Weights of a small mixture-of-experts language model, trained from scratch on English Wikipedia.
Experts: 128 experts in each of 12 layers, a sigmoid router.
Below are experts of layer 2 (counted from 0) of a mixture-of-experts language model. Rows are named router (the router's row for the expert), gate (a neuron's input weights, with its number), up (a neuron's input weights, with its number), down (a neuron's output weights, with its number) and show model dimensions 160-239. Each number is 50 + 10 x the weight over its row's rms, rounded and kept within 0 to 99.
After each expert's rows: "comes after" lists some tokens at least twice as common just before its tokens as in all text. This comes from a sample of Wikipedia text that the model never trained on. Tokens count by the router's weight.

# expert 117
router:53 37 60 46 55 38 45 65 53 39 64 53 53 42 59 46 47 40 53 46 54 40 54 50 63 48 47 39 27 35 31 42 41 67 61 53 48 59 54 54 25 37 44 43 47 51 51 53 64 70 65 53 48 34 67 45 52 37 31 52 53 35 34 51 65 43 53 55 62 59 45 67 43 59 68 48 37 57 50 27
gate0:41 61 63 31 65 29 45 47 52 43 29 65 43 39 45 43 44 37 56 59 58 44 48 59 48 42 64 20 59 45 44 22 42 31 67 57 47 54 60 56 59 47 35 65 49 50 57 66 33 45 48 65 55 53 49 65 65 52 43 17 41 61 43 35 55 47 53 44 41 54 37 56 50 58 60 50 48 35 57 32
up0:44 56 56 42 68 51 41 54 59 33 43 49 43 40 48 53 51 54 63 52 48 40 37 58 52 55 58 30 63 41 43 31 54 57 58 62 50 55 54 54 50 33 42 50 54 64 46 50 37 42 56 62 68 55 43 59 56 62 41 44 55 55 33 55 52 49 49 37 32 49 42 52 60 68 49 60 54 37 63 44
down0:64 53 67 51 56 42 39 48 59 42 77 61 42 15 46 41 51 42 48 54 41 50 64 46 51 44 36 61 44 30 59 57 39 35 59 47 35 41 45 43 36 60 60 62 50 47 52 67 62 64 58 51 50 31 60 61 63 50 24 47 69 54 54 58 50 33 49 55 69 59 63 57 46 63 49 53 63 43 54 53
comes after: " | ", "–", " ", "| ", ", ", "1"

# expert 14
router:62 37 54 49 56 46 59 32 47 68 51 58 63 52 51 39 50 43 66 42 43 22 41 72 46 51 60 50 47 43 73 43 27 50 48 47 64 61 59 39 41 43 38 62 46 32 54 54 49 63 26 41 53 58 44 61 40 44 43 46 42 62 57 66 45 42 51 63 57 27 50 65 43 39 58 56 63 50 50 62
gate0:64 48 41 45 45 37 41 47 45 39 45 47 45 55 42 29 41 44 59 61 41 40 29 65 63 48 47 38 71 45 39 40 59 60 75 46 39 50 54 50 59 51 45 66 43 48 54 56 43 52 53 67 48 48 53 53 61 50 51 28 50 63 51 49 54 57 64 47 53 57 44 54 53 61 52 61 39 44 50 44
up0:57 46 60 44 53 44 56 48 52 49 45 37 49 56 50 29 33 45 57 56 40 35 29 68 57 40 51 44 87 27 36 28 65 66 61 54 49 60 57 54 57 47 53 64 40 66 54 54 37 58 52 62 57 50 44 47 66 54 48 41 45 56 38 65 34 43 56 56 41 41 43 55 48 76 45 73 52 47 55 45
down0:62 39 51 54 53 50 45 43 54 56 65 59 41 42 35 50 42 39 44 36 68 39 74 50 53 44 42 50 45 40 48 62 48 48 60 48 33 46 52 50 34 53 49 39 60 49 40 53 43 54 51 42 45 41 58 60 64 60 32 51 60 47 52 39 60 61 47 52 62 51 50 37 34 44 50 58 49 36 55 54
comes after: " | ", ".", "–", "; ", "1", ","

# expert 90
router:56 46 58 47 42 52 47 44 48 27 43 59 55 48 69 39 53 39 44 55 36 51 46 37 49 59 47 43 34 30 34 54 54 47 57 44 36 55 63 51 44 63 59 55 39 63 43 51 58 43 68 52 55 33 47 50 34 57 42 58 46 46 38 69 52 53 58 54 37 41 43 70 37 50 42 33 37 48 50 38
gate0:49 52 46 46 55 36 46 54 59 49 51 66 42 46 51 45 44 52 62 64 60 56 46 61 58 35 55 33 58 49 55 44 61 41 63 44 35 44 56 54 51 54 43 57 33 32 48 52 33 48 50 58 41 48 53 51 58 56 56 20 49 54 42 32 63 62 47 47 45 52 38 36 53 71 38 56 34 54 43 51
up0:49 43 43 57 67 57 32 60 58 52 46 52 53 45 61 62 32 55 65 60 45 58 43 64 60 40 55 31 61 34 55 40 62 66 53 46 34 48 50 49 53 50 47 43 32 46 45 48 32 52 59 57 48 51 46 49 52 63 65 42 52 53 45 42 45 56 41 56 36 47 44 51 55 67 40 58 39 52 42 45
down0:54 53 71 56 46 41 43 43 51 32 66 49 59 17 45 46 48 39 57 53 50 30 45 49 53 48 46 64 38 26 58 58 35 53 60 46 41 36 56 44 38 66 41 66 42 41 50 66 62 59 61 53 56 43 56 61 47 60 32 49 61 37 51 45 47 34 63 54 64 44 65 61 47 62 50 51 56 59 61 58
comes after: " | ", ", ", "2", "1", " (", " in "

# expert 126
router:60 58 47 43 35 52 50 73 40 69 52 50 47 38 58 51 43 48 42 41 56 58 47 35 69 52 47 59 40 48 52 41 49 72 41 49 45 62 50 46 42 50 54 45 62 51 42 38 71 67 57 57 44 35 61 40 64 51 38 39 52 40 46 59 45 42 63 48 43 51 49 57 44 46 60 49 62 45 57 46
gate0:62 63 53 35 51 55 51 42 46 63 57 45 53 35 33 55 52 47 76 57 55 38 56 66 61 51 48 41 86 53 39 36 55 31 63 52 51 58 44 56 58 41 56 59 50 45 37 44 43 46 53 53 61 52 45 35 55 61 67 42 46 67 53 41 57 43 52 49 47 41 41 55 40 73 58 60 29 53 55 44
up0:48 56 44 19 44 58 37 46 51 44 43 38 46 42 42 36 30 72 54 45 51 40 52 57 61 71 53 36 64 38 43 52 59 62 48 62 48 53 56 50 64 36 35 43 48 52 56 66 53 52 53 70 54 55 55 35 57 54 62 43 42 63 43 52 37 64 39 48 40 43 56 48 65 63 57 75 49 50 57 38
down0:50 49 45 57 62 46 42 46 54 33 56 53 42 46 44 54 55 47 53 53 36 61 47 44 57 43 38 59 32 39 53 50 47 51 57 54 28 35 31 47 41 65 40 55 55 59 43 49 66 59 64 54 57 32 48 59 48 63 22 47 42 40 33 28 48 35 35 64 51 50 51 67 60 52 57 57 57 45 58 52
comes after: " | ", "2", "1", ".", "–", " "

# expert 101
router:55 47 44 59 50 53 56 42 63 50 35 34 51 50 50 45 47 64 64 61 63 60 55 51 26 40 64 53 51 49 64 49 58 65 61 33 52 51 55 47 56 48 60 65 67 41 49 54 43 50 49 36 48 64 41 52 57 38 54 43 56 38 47 55 65 62 65 51 58 42 45 51 56 56 60 36 46 41 37 39
gate0:60 59 47 55 52 60 51 49 66 46 50 55 49 49 45 52 50 49 69 58 53 59 41 65 55 47 47 36 71 48 41 48 47 50 75 54 42 59 47 64 64 62 38 72 38 35 63 52 35 54 49 67 48 63 50 51 49 50 57 32 38 70 48 47 50 50 34 54 39 47 36 55 57 61 54 50 41 51 50 50
up0:49 45 52 46 62 61 42 48 40 40 34 44 45 52 69 51 49 57 60 35 51 49 33 74 50 53 56 49 77 37 42 29 58 64 49 52 60 48 38 63 64 41 43 58 54 53 53 46 34 40 64 61 62 45 47 34 49 52 59 50 45 64 43 49 43 54 48 52 36 54 49 53 55 58 45 49 59 58 55 52
down0:59 61 64 69 62 53 58 44 54 37 67 50 56 37 52 58 64 47 57 46 43 51 62 41 50 60 51 44 26 37 54 49 61 55 56 50 39 39 54 51 39 60 36 35 50 35 55 60 60 45 56 51 38 31 69 55 56 56 32 36 65 36 38 51 52 26 49 65 49 42 33 68 49 66 48 52 46 43 59 61
comes after: "\n", " | ", "\n\n", "| ", "–", "; "

# expert 31
router:54 37 46 37 48 59 51 50 58 49 59 45 41 37 77 49 40 36 62 54 67 54 39 42 44 53 57 45 56 50 26 56 38 62 53 48 49 51 47 48 56 34 58 62 39 44 60 43 44 36 55 34 52 57 66 39 56 52 54 61 46 43 52 47 51 45 62 42 51 58 55 47 58 57 48 60 56 54 52 62
gate0:52 55 49 45 48 56 37 54 57 63 58 47 50 53 43 40 44 58 70 54 55 48 33 67 41 43 57 45 74 50 28 47 50 34 66 45 43 51 49 49 65 32 51 55 63 53 59 59 32 42 49 48 46 44 44 54 51 50 66 30 48 59 44 45 44 57 55 66 55 59 48 38 46 40 49 48 28 49 53 47
up0:40 40 40 39 62 52 45 57 54 44 40 35 53 54 61 44 47 51 51 41 39 39 38 68 60 46 48 35 69 45 38 26 49 41 56 46 46 43 53 57 65 46 54 50 58 67 42 37 43 63 51 51 48 46 52 40 46 52 44 44 48 63 17 56 45 52 43 59 53 57 52 53 63 61 45 47 50 47 49 51
down0:64 51 85 38 56 42 53 66 46 49 55 32 57 26 64 55 60 40 35 44 53 58 68 43 54 46 30 64 31 53 61 29 39 57 55 52 44 46 45 51 41 68 49 45 29 48 50 50 36 70 57 60 45 35 56 76 56 47 36 55 65 47 40 65 58 34 50 55 50 58 54 46 42 40 50 56 49 50 46 51
comes after: "\n", "\n\n", "3", "0", "4", "6"

# expert 102
router:51 34 32 59 41 45 56 36 60 65 38 40 63 35 44 60 61 51 45 51 51 63 41 59 57 54 59 47 63 41 48 42 46 43 60 50 69 39 45 45 55 44 44 49 40 78 64 46 45 68 51 56 58 64 33 58 45 55 53 47 44 60 53 61 38 59 67 58 43 42 49 49 56 40 60 32 70 42 41 50
gate0:56 62 46 34 53 37 51 59 54 54 54 46 51 36 58 52 42 64 53 57 55 48 50 51 61 57 44 38 71 61 39 45 57 44 70 53 56 47 58 47 50 43 43 56 56 29 47 61 42 60 39 58 48 54 45 50 60 43 58 17 49 45 40 47 53 72 40 40 34 48 45 38 39 69 39 53 41 49 54 42
up0:43 50 56 28 48 58 44 38 63 54 31 36 39 40 53 43 50 63 54 39 44 43 42 40 48 58 46 45 76 30 58 40 55 68 55 46 48 57 52 56 49 54 43 52 33 68 53 41 56 55 61 44 55 43 45 36 42 48 50 67 34 73 32 68 40 49 35 47 45 49 43 47 62 71 59 48 46 56 65 58
down0:54 61 78 50 61 52 35 55 64 50 69 51 67 40 47 45 50 33 43 50 60 61 61 55 62 70 47 45 63 35 42 43 47 38 60 62 29 64 55 47 40 61 46 54 42 53 43 49 47 59 55 57 49 42 62 68 47 48 35 52 34 50 58 58 53 34 54 46 56 28 73 62 51 46 40 69 44 38 63 53
comes after: " | ", "| ", " ", "; ", ":", "°"

# expert 46
router:56 46 45 55 58 42 56 57 55 55 42 31 48 57 56 49 48 55 41 43 49 45 52 60 57 62 51 52 40 50 36 53 48 61 59 42 62 47 43 36 39 54 50 48 48 75 50 45 45 65 54 47 33 63 27 48 46 79 55 58 49 47 37 62 54 56 56 49 46 56 44 56 52 56 50 59 41 52 53 55
gate0:44 71 41 38 53 29 67 58 52 47 35 56 38 54 54 39 41 50 64 58 51 44 49 67 39 46 45 37 56 51 50 40 49 53 68 49 51 49 70 50 71 68 44 53 57 37 57 54 43 58 54 63 57 50 54 41 52 41 55 21 36 46 40 44 60 54 42 48 28 48 47 56 59 61 52 61 47 51 64 29
up0:51 54 41 43 58 46 42 52 61 47 36 40 36 52 58 53 37 57 61 44 53 42 40 74 33 46 49 29 54 43 52 35 45 72 51 54 50 40 62 60 57 65 43 46 52 60 48 51 33 58 59 61 66 56 55 36 52 54 49 46 45 50 32 54 48 53 35 45 30 40 44 70 66 74 44 59 52 49 60 32
down0:61 49 62 52 56 41 44 43 48 46 64 63 63 34 47 63 61 54 41 53 49 54 51 41 52 45 44 53 44 46 47 63 43 26 56 43 45 42 44 52 37 65 61 47 53 47 53 62 41 51 55 60 55 33 50 65 49 59 22 61 47 56 47 45 68 43 60 51 64 46 54 54 49 51 47 57 60 46 56 58
comes after: "\n", " | ", "| ", "\n\n", ", ", " ("

# expert 37
router:61 52 66 38 54 55 40 44 45 39 58 59 64 38 68 54 45 34 42 53 55 41 63 52 66 61 48 32 37 33 36 49 44 58 62 53 39 50 56 47 35 48 45 44 39 63 60 51 61 69 65 67 48 41 41 52 48 43 36 40 56 44 34 41 67 43 61 60 64 61 43 68 33 59 60 35 42 48 33 36
gate0:51 62 62 37 62 28 43 50 46 56 39 64 47 42 51 54 43 39 53 67 53 51 57 55 59 52 54 23 51 44 49 38 44 30 62 52 48 61 55 55 50 46 43 61 41 47 66 61 38 71 55 61 55 54 50 63 57 55 52 16 42 43 48 30 58 54 55 43 42 52 46 49 34 61 53 51 43 42 61 46
up0:54 48 50 46 66 45 44 52 60 35 55 42 44 42 56 57 37 66 63 58 53 42 41 52 64 53 63 32 61 42 47 45 51 73 48 58 48 55 55 61 46 34 35 56 46 63 62 56 40 61 54 63 66 54 42 50 51 65 41 44 52 46 45 55 53 52 44 35 30 47 59 50 49 70 44 67 51 43 58 49
down0:59 49 73 54 57 42 34 50 60 39 68 62 51 24 50 48 52 43 51 55 47 43 55 43 45 43 41 57 45 29 57 52 44 30 48 46 34 44 50 49 34 60 56 63 46 38 49 67 66 68 67 50 39 35 60 66 65 63 33 46 69 42 55 48 51 32 51 56 65 41 57 54 47 55 36 41 57 46 56 51
comes after: " | ", "| ", "–", ", ", " ", " ("

# expert 30
router:52 51 53 43 57 52 39 73 35 57 46 58 44 54 36 60 45 48 60 46 64 49 63 49 42 43 57 57 63 60 57 48 59 53 58 58 50 52 36 44 58 59 59 61 56 69 45 38 40 68 58 36 55 46 36 54 64 39 51 72 44 63 48 48 67 48 43 44 52 41 35 33 42 51 51 67 43 36 45 43
gate0:58 48 35 59 41 48 35 40 58 47 54 44 54 43 58 43 50 45 68 54 58 59 52 60 49 53 54 27 74 55 58 43 54 52 59 47 32 47 68 70 47 72 25 54 50 42 50 55 33 54 59 60 47 45 53 48 72 45 51 34 51 58 39 64 56 59 49 63 52 48 43 41 47 72 55 64 38 51 64 43
up0:46 46 42 39 67 46 41 49 36 52 42 40 55 53 69 45 48 61 58 48 41 33 40 50 46 66 52 52 70 34 51 35 66 66 53 61 51 45 45 69 48 39 44 39 35 63 39 36 43 48 55 62 50 44 50 50 52 58 55 43 38 63 35 62 50 55 33 49 44 45 61 57 52 67 49 60 43 41 61 35
down0:51 56 63 58 55 40 46 49 48 38 59 42 70 35 55 43 43 53 52 42 52 43 69 55 64 50 52 62 43 38 59 66 39 42 44 65 38 35 47 64 43 63 38 44 60 52 47 51 47 69 62 57 44 35 46 72 32 66 47 38 54 49 49 62 55 38 44 62 64 60 54 59 52 49 42 45 63 63 57 67
comes after: "\n\n", "\n", "==", "0", " |  | ", "6"

# expert 15
router:38 59 71 45 41 62 48 54 49 59 42 47 51 56 51 45 48 38 63 52 65 73 55 47 60 51 44 38 31 53 18 58 47 71 66 62 66 56 44 38 65 54 59 53 41 50 51 46 53 46 32 58 57 42 44 42 67 58 41 48 54 44 47 59 51 47 56 50 52 59 49 64 62 58 31 41 48 60 64 49
gate0:61 52 51 34 49 57 60 54 53 57 45 41 66 51 45 46 55 44 64 46 48 39 48 62 71 49 53 43 62 50 52 56 51 49 52 55 52 51 61 70 53 37 47 54 58 47 51 63 33 61 53 60 62 55 44 48 73 55 61 52 34 54 55 40 43 47 37 50 40 48 48 55 62 62 52 65 55 56 61 39
up0:56 47 59 37 51 61 44 52 52 47 37 36 69 48 59 53 48 53 62 45 46 26 40 64 74 53 57 51 62 36 52 47 59 69 51 52 61 48 54 66 60 32 49 52 51 52 40 56 44 53 63 57 72 54 42 48 74 72 46 63 44 56 52 53 40 51 34 48 49 54 47 71 65 60 47 61 58 52 63 46
down0:50 60 55 47 54 51 54 47 40 41 71 49 44 26 54 57 58 54 36 50 43 52 68 69 49 50 52 40 54 55 48 48 45 46 52 41 46 41 37 41 42 55 47 45 23 45 50 62 65 79 61 41 50 33 67 59 58 51 50 47 56 44 46 59 52 35 46 64 57 49 66 60 46 62 41 48 41 55 48 56
comes after: "\n", "\n\n", " (", "3", " \"", "0"

# expert 71
router:47 44 32 42 48 41 64 70 51 56 43 65 56 43 38 47 52 45 43 52 48 51 39 42 55 39 52 36 58 48 64 47 80 50 60 47 69 45 48 49 29 60 62 40 35 53 59 51 49 58 60 42 45 46 36 51 42 54 44 41 60 37 50 46 58 47 43 51 60 46 56 48 48 51 42 51 64 41 65 51
gate0:52 66 61 40 61 39 28 56 58 62 47 48 44 51 50 18 57 40 54 59 53 44 45 57 56 47 50 40 65 47 44 49 55 43 63 53 51 43 53 56 44 54 41 68 36 33 56 48 60 66 52 51 60 50 46 51 68 45 64 40 52 51 55 35 34 48 31 40 35 63 43 31 34 49 51 58 43 52 57 38
up0:47 45 35 61 64 59 43 58 44 39 42 37 45 52 53 40 45 50 56 46 54 46 54 64 36 49 56 42 57 37 57 46 46 62 55 62 59 58 53 75 61 33 44 49 38 58 50 64 54 49 57 54 55 50 44 31 60 63 50 31 26 50 40 65 54 55 34 59 45 61 65 50 67 58 56 66 50 34 63 46
down0:58 48 64 34 63 32 46 61 46 35 50 53 46 28 40 50 66 44 35 69 46 38 58 57 29 46 53 64 51 50 55 46 39 37 34 59 55 41 47 57 47 74 53 56 50 43 40 60 44 60 54 41 66 37 69 86 61 56 34 39 57 56 33 51 68 25 41 61 62 47 73 51 49 63 46 51 61 46 60 40
comes after: ".", " | ", ",", "1", "2", "–"

# expert 16
router:48 51 53 53 43 59 64 45 53 51 42 53 41 65 35 53 44 64 35 48 51 65 59 61 34 64 71 49 48 56 48 67 39 44 46 36 65 34 49 57 48 46 54 58 47 60 40 60 47 41 32 60 57 62 57 44 38 42 59 40 44 51 51 45 47 53 56 54 40 49 55 45 42 42 55 51 59 41 62 42
gate0:49 72 40 37 40 37 36 41 39 49 44 63 46 50 36 41 60 57 64 66 55 50 52 65 60 54 42 32 84 45 47 43 42 35 69 58 60 57 67 62 52 45 49 37 59 45 50 63 47 54 50 61 43 49 37 42 59 49 61 31 42 59 32 40 45 62 27 54 49 47 34 53 41 54 55 55 43 58 63 45
up0:41 61 44 40 52 55 33 45 63 46 37 47 56 51 58 44 42 53 66 52 51 47 39 67 45 60 48 31 72 39 50 44 42 43 42 60 60 41 56 58 43 48 54 26 55 57 39 48 41 45 61 54 53 48 34 41 45 59 64 46 57 59 26 48 47 54 22 48 34 57 51 60 45 57 45 64 57 54 59 53
down0:50 70 76 37 54 51 46 39 51 54 59 44 59 53 53 60 58 36 44 67 56 35 52 55 44 50 46 52 45 35 45 53 43 36 46 52 42 41 62 42 28 61 49 61 57 57 53 52 65 41 53 48 51 23 63 59 53 57 40 48 54 45 42 47 54 35 61 53 61 49 75 57 55 56 56 62 51 47 53 53
comes after: "2", "0", "1", "3", "6", "4"

# expert 123
router:38 48 33 45 55 47 55 36 56 66 48 46 58 43 44 50 35 48 50 69 66 42 56 37 50 54 60 39 50 52 45 49 53 39 33 50 43 53 50 46 54 44 51 68 47 26 47 60 48 53 42 48 70 32 53 68 50 38 70 43 59 61 48 42 45 54 57 37 54 55 51 42 41 55 55 67 57 43 57 43
gate0:53 64 61 36 54 36 57 37 38 50 50 60 51 50 37 38 45 49 68 66 54 39 45 55 53 47 51 34 71 50 51 36 41 36 61 59 48 50 52 51 49 48 43 71 50 43 54 58 39 54 57 62 63 48 44 50 44 44 44 21 33 70 52 48 58 50 49 54 51 26 34 41 55 66 56 46 45 44 52 40
up0:45 57 50 36 44 51 52 39 52 38 59 40 61 57 51 41 41 61 68 60 51 46 41 45 56 50 58 39 67 44 46 40 50 65 50 53 37 52 53 58 50 36 49 62 45 61 47 38 47 41 65 63 61 56 42 42 43 55 49 42 42 55 44 67 51 45 43 54 47 26 37 47 67 68 58 54 52 51 45 44
down0:67 48 62 55 66 44 41 64 51 35 72 69 42 28 42 43 52 43 44 57 50 52 64 52 40 41 44 63 35 37 63 53 47 48 54 46 46 45 48 47 38 71 39 53 54 38 56 64 42 49 56 58 42 41 59 65 53 49 20 51 65 45 44 61 49 30 48 49 70 59 60 62 56 60 43 60 66 62 63 55
comes after: " in ", ", ", "–", "| ", " (", " | "

# expert 20
router:44 56 49 51 52 50 26 50 47 57 49 40 55 57 63 56 46 54 45 35 50 52 37 56 43 53 45 61 67 50 55 48 72 67 52 40 66 57 52 30 51 54 33 47 32 68 49 44 58 37 37 39 57 48 52 63 59 49 52 38 51 44 77 45 50 46 52 54 64 48 59 57 60 61 39 42 48 65 33 51
gate0:53 68 67 48 45 45 46 46 44 38 31 60 52 48 53 63 36 63 66 54 48 60 37 53 47 39 38 45 68 35 30 43 54 51 71 58 47 51 65 45 54 50 60 54 62 43 53 57 43 57 55 75 53 57 44 65 56 46 44 31 43 52 39 40 51 51 39 43 42 47 50 39 41 47 38 47 39 52 48 42
up0:50 43 35 35 63 65 53 52 56 59 43 36 59 49 44 35 45 61 58 50 42 34 56 60 64 66 57 39 54 56 44 37 56 53 49 60 53 52 46 70 53 39 46 54 42 48 34 59 28 54 52 59 69 44 40 29 47 60 58 64 57 48 48 61 41 59 47 61 53 51 52 57 65 82 50 50 51 42 69 52
down0:55 58 54 46 60 55 60 49 60 54 68 53 47 45 36 56 56 42 52 61 58 45 61 35 40 39 44 76 45 47 56 50 50 41 46 60 41 49 43 44 33 68 66 46 59 31 57 40 68 50 64 70 46 28 65 58 60 62 29 43 48 61 48 54 61 40 63 46 68 31 72 53 46 53 61 61 58 44 64 60
comes after: "\n", "\n\n", ".", " (", " \"", " '"

# expert 40
router:53 45 57 45 59 64 47 56 46 32 54 51 44 49 59 51 50 39 46 48 37 31 65 49 60 60 48 42 24 34 40 51 46 42 49 44 46 55 57 29 22 43 61 41 49 66 46 37 49 55 67 57 45 51 33 48 41 56 46 65 53 50 42 47 61 47 62 58 61 62 52 66 27 63 61 49 39 49 35 49
gate0:50 61 58 46 57 33 46 65 63 46 41 75 31 50 43 44 59 46 68 52 52 47 55 76 57 54 50 19 73 41 53 42 50 39 77 61 50 37 59 50 51 55 53 56 44 43 60 52 29 53 49 62 40 53 38 58 59 45 45 18 41 51 30 36 65 44 52 59 43 60 40 44 44 57 48 51 56 53 49 61
up0:54 54 53 46 60 53 47 69 64 35 44 47 38 56 47 55 57 55 59 47 56 46 44 71 59 59 52 28 79 37 49 50 50 69 64 58 58 41 50 53 52 41 55 53 44 56 51 43 35 51 47 59 46 55 44 50 52 49 37 45 57 49 28 45 59 56 43 56 36 64 47 45 59 64 48 64 61 57 51 66
down0:60 52 66 45 48 42 28 47 59 39 66 58 50 27 43 50 49 48 48 56 50 47 61 37 58 52 35 58 31 38 62 50 49 43 51 42 33 35 56 33 35 51 49 55 48 36 46 51 66 65 63 50 44 26 57 63 45 60 33 46 61 39 39 50 53 33 53 43 67 51 57 53 47 60 38 57 55 55 66 46
comes after: " | ", ", ", "–", "| ", " ", " ("

# expert 35
router:38 52 51 36 56 32 58 49 42 38 46 42 44 53 29 30 41 65 47 55 53 65 55 60 56 45 62 48 62 42 27 55 47 44 59 52 48 42 44 44 61 46 48 47 58 44 58 58 60 36 30 34 51 71 46 50 50 77 45 29 48 53 52 53 41 36 46 41 45 57 39 33 56 58 32 32 45 58 48 45
gate0:69 53 59 43 52 46 49 48 46 36 52 51 60 34 53 43 61 55 57 44 54 57 54 86 59 73 57 44 69 43 42 56 52 35 64 52 45 55 44 66 40 51 42 59 51 33 64 59 30 53 55 63 47 56 51 59 53 62 46 35 52 49 56 60 52 49 46 55 44 52 34 45 57 61 48 51 43 58 65 57
up0:43 46 50 46 48 57 46 45 63 62 29 51 49 62 56 48 44 46 59 43 48 27 44 41 40 42 45 51 63 36 52 41 59 73 50 51 50 52 57 58 61 50 54 45 45 66 40 53 45 47 56 58 59 38 40 37 42 46 53 56 49 65 36 44 55 53 48 56 42 52 60 61 44 50 57 54 38 40 46 48
down0:58 41 74 47 44 35 64 48 55 50 70 57 43 45 58 67 55 47 55 36 32 31 50 35 49 38 43 44 66 52 43 57 59 49 57 54 52 36 48 57 44 56 40 44 53 64 42 40 55 42 56 61 55 59 55 76 64 62 30 61 41 41 28 62 47 48 41 55 67 54 81 55 37 40 46 61 57 49 63 56
comes after: "\n", "\n\n", ".", ").", "s.", "\"."

# expert 125
router:57 47 65 62 50 53 43 46 45 65 43 41 33 49 48 46 61 51 51 62 43 46 61 36 43 26 58 50 67 59 37 43 48 66 43 55 75 52 41 48 62 38 70 47 46 58 59 31 45 59 38 42 41 36 46 45 49 57 48 40 46 68 61 50 46 67 64 59 70 44 57 56 40 38 61 47 48 50 49 45
gate0:52 62 46 38 55 48 63 50 52 37 51 53 49 54 54 43 51 51 55 60 57 59 45 71 53 43 52 25 87 38 41 41 47 33 62 43 38 55 58 60 57 46 46 57 54 46 56 57 34 51 58 61 42 46 49 43 65 57 67 36 36 63 50 43 46 56 55 47 46 61 53 37 50 51 54 52 53 56 50 42
up0:34 40 50 47 50 64 31 61 50 53 39 45 52 47 54 34 41 47 55 45 41 36 26 57 52 59 47 37 66 39 42 39 57 75 46 59 59 49 48 66 53 50 44 53 41 63 43 48 42 53 59 56 55 39 39 41 49 52 45 59 57 64 45 57 46 45 46 57 38 42 39 58 52 69 39 57 43 51 54 56
down0:56 55 60 55 51 47 57 46 49 43 49 55 69 31 65 54 54 41 56 56 57 40 54 54 61 37 38 65 41 36 42 55 56 27 45 44 43 57 52 59 39 60 56 61 38 48 54 65 52 56 48 60 46 41 67 61 64 62 30 54 52 36 41 67 57 35 62 49 64 46 57 64 49 55 39 31 41 31 57 41
comes after: "0", "3", "4", "1", "6", "5"

# expert 95
router:45 61 43 63 54 48 44 42 50 46 62 40 43 53 45 46 29 39 61 53 18 60 51 50 46 69 54 49 45 63 65 45 51 68 44 53 50 56 51 50 43 62 46 47 55 67 41 53 54 62 45 32 43 57 42 45 57 35 60 59 50 46 46 54 56 55 51 41 59 34 41 48 60 39 46 56 60 51 54 42
gate0:36 52 50 46 50 44 40 62 59 51 43 60 38 47 43 37 50 47 70 66 43 62 31 59 36 55 51 47 53 36 43 38 46 34 56 52 36 57 59 47 42 54 46 63 57 43 43 47 32 48 52 52 61 49 52 62 57 50 64 38 37 44 45 49 39 52 50 50 45 50 42 35 62 50 37 58 46 46 53 53
up0:35 35 53 46 54 49 36 65 63 61 45 55 44 46 50 49 49 48 54 53 39 61 37 58 41 62 47 38 54 29 52 38 54 55 52 60 43 53 52 43 43 49 48 56 51 58 36 37 33 63 60 40 67 52 40 56 45 53 70 53 43 51 40 65 43 50 46 61 38 48 48 39 59 61 37 53 50 35 65 57
down0:60 67 74 48 52 32 47 55 59 18 68 64 58 31 46 54 48 45 41 43 47 40 52 51 43 45 65 54 42 42 47 43 39 37 60 45 21 42 46 59 36 59 58 52 37 32 52 52 65 50 61 54 40 38 62 58 52 46 35 54 60 47 52 48 49 38 49 58 46 45 67 48 51 52 62 44 50 58 51 31
comes after: "1", "2", ",", ".", ":", "–"

# expert 82
router:39 58 61 53 52 42 33 54 42 47 41 50 39 45 27 52 45 64 30 49 58 61 50 54 39 26 42 35 57 60 42 49 40 61 46 51 58 58 39 43 39 48 45 48 51 54 54 53 52 55 50 57 67 51 52 39 40 20 53 59 43 59 51 49 37 62 55 54 41 56 31 51 45 57 56 57 59 41 40 55
gate0:47 58 61 38 37 39 46 60 48 44 21 61 49 38 54 59 51 60 55 55 46 42 45 67 55 26 53 33 66 46 32 45 59 41 63 61 45 44 60 47 49 40 31 56 63 37 66 56 38 67 39 63 53 43 64 53 52 48 40 20 56 53 40 37 59 41 53 40 37 63 58 37 45 50 48 58 42 51 72 48
up0:47 50 51 40 42 59 43 62 54 41 34 43 52 45 68 56 40 64 50 40 39 40 42 62 54 34 52 35 77 39 48 36 54 58 63 60 45 46 52 56 46 32 37 52 62 54 52 56 48 62 38 66 55 39 56 48 42 63 36 55 56 50 37 60 54 40 40 47 33 59 59 50 55 68 57 68 46 55 67 60
down0:65 48 66 52 45 46 32 47 55 34 72 47 39 22 42 49 51 37 41 45 48 44 52 54 43 48 53 55 40 39 64 53 37 39 47 43 38 36 57 45 58 53 67 48 55 48 54 60 59 65 59 40 41 28 66 65 57 61 33 51 54 54 45 53 54 29 45 78 61 37 57 65 44 58 47 43 51 47 60 48
comes after: "0", " | ", "1", "3", "2", "5"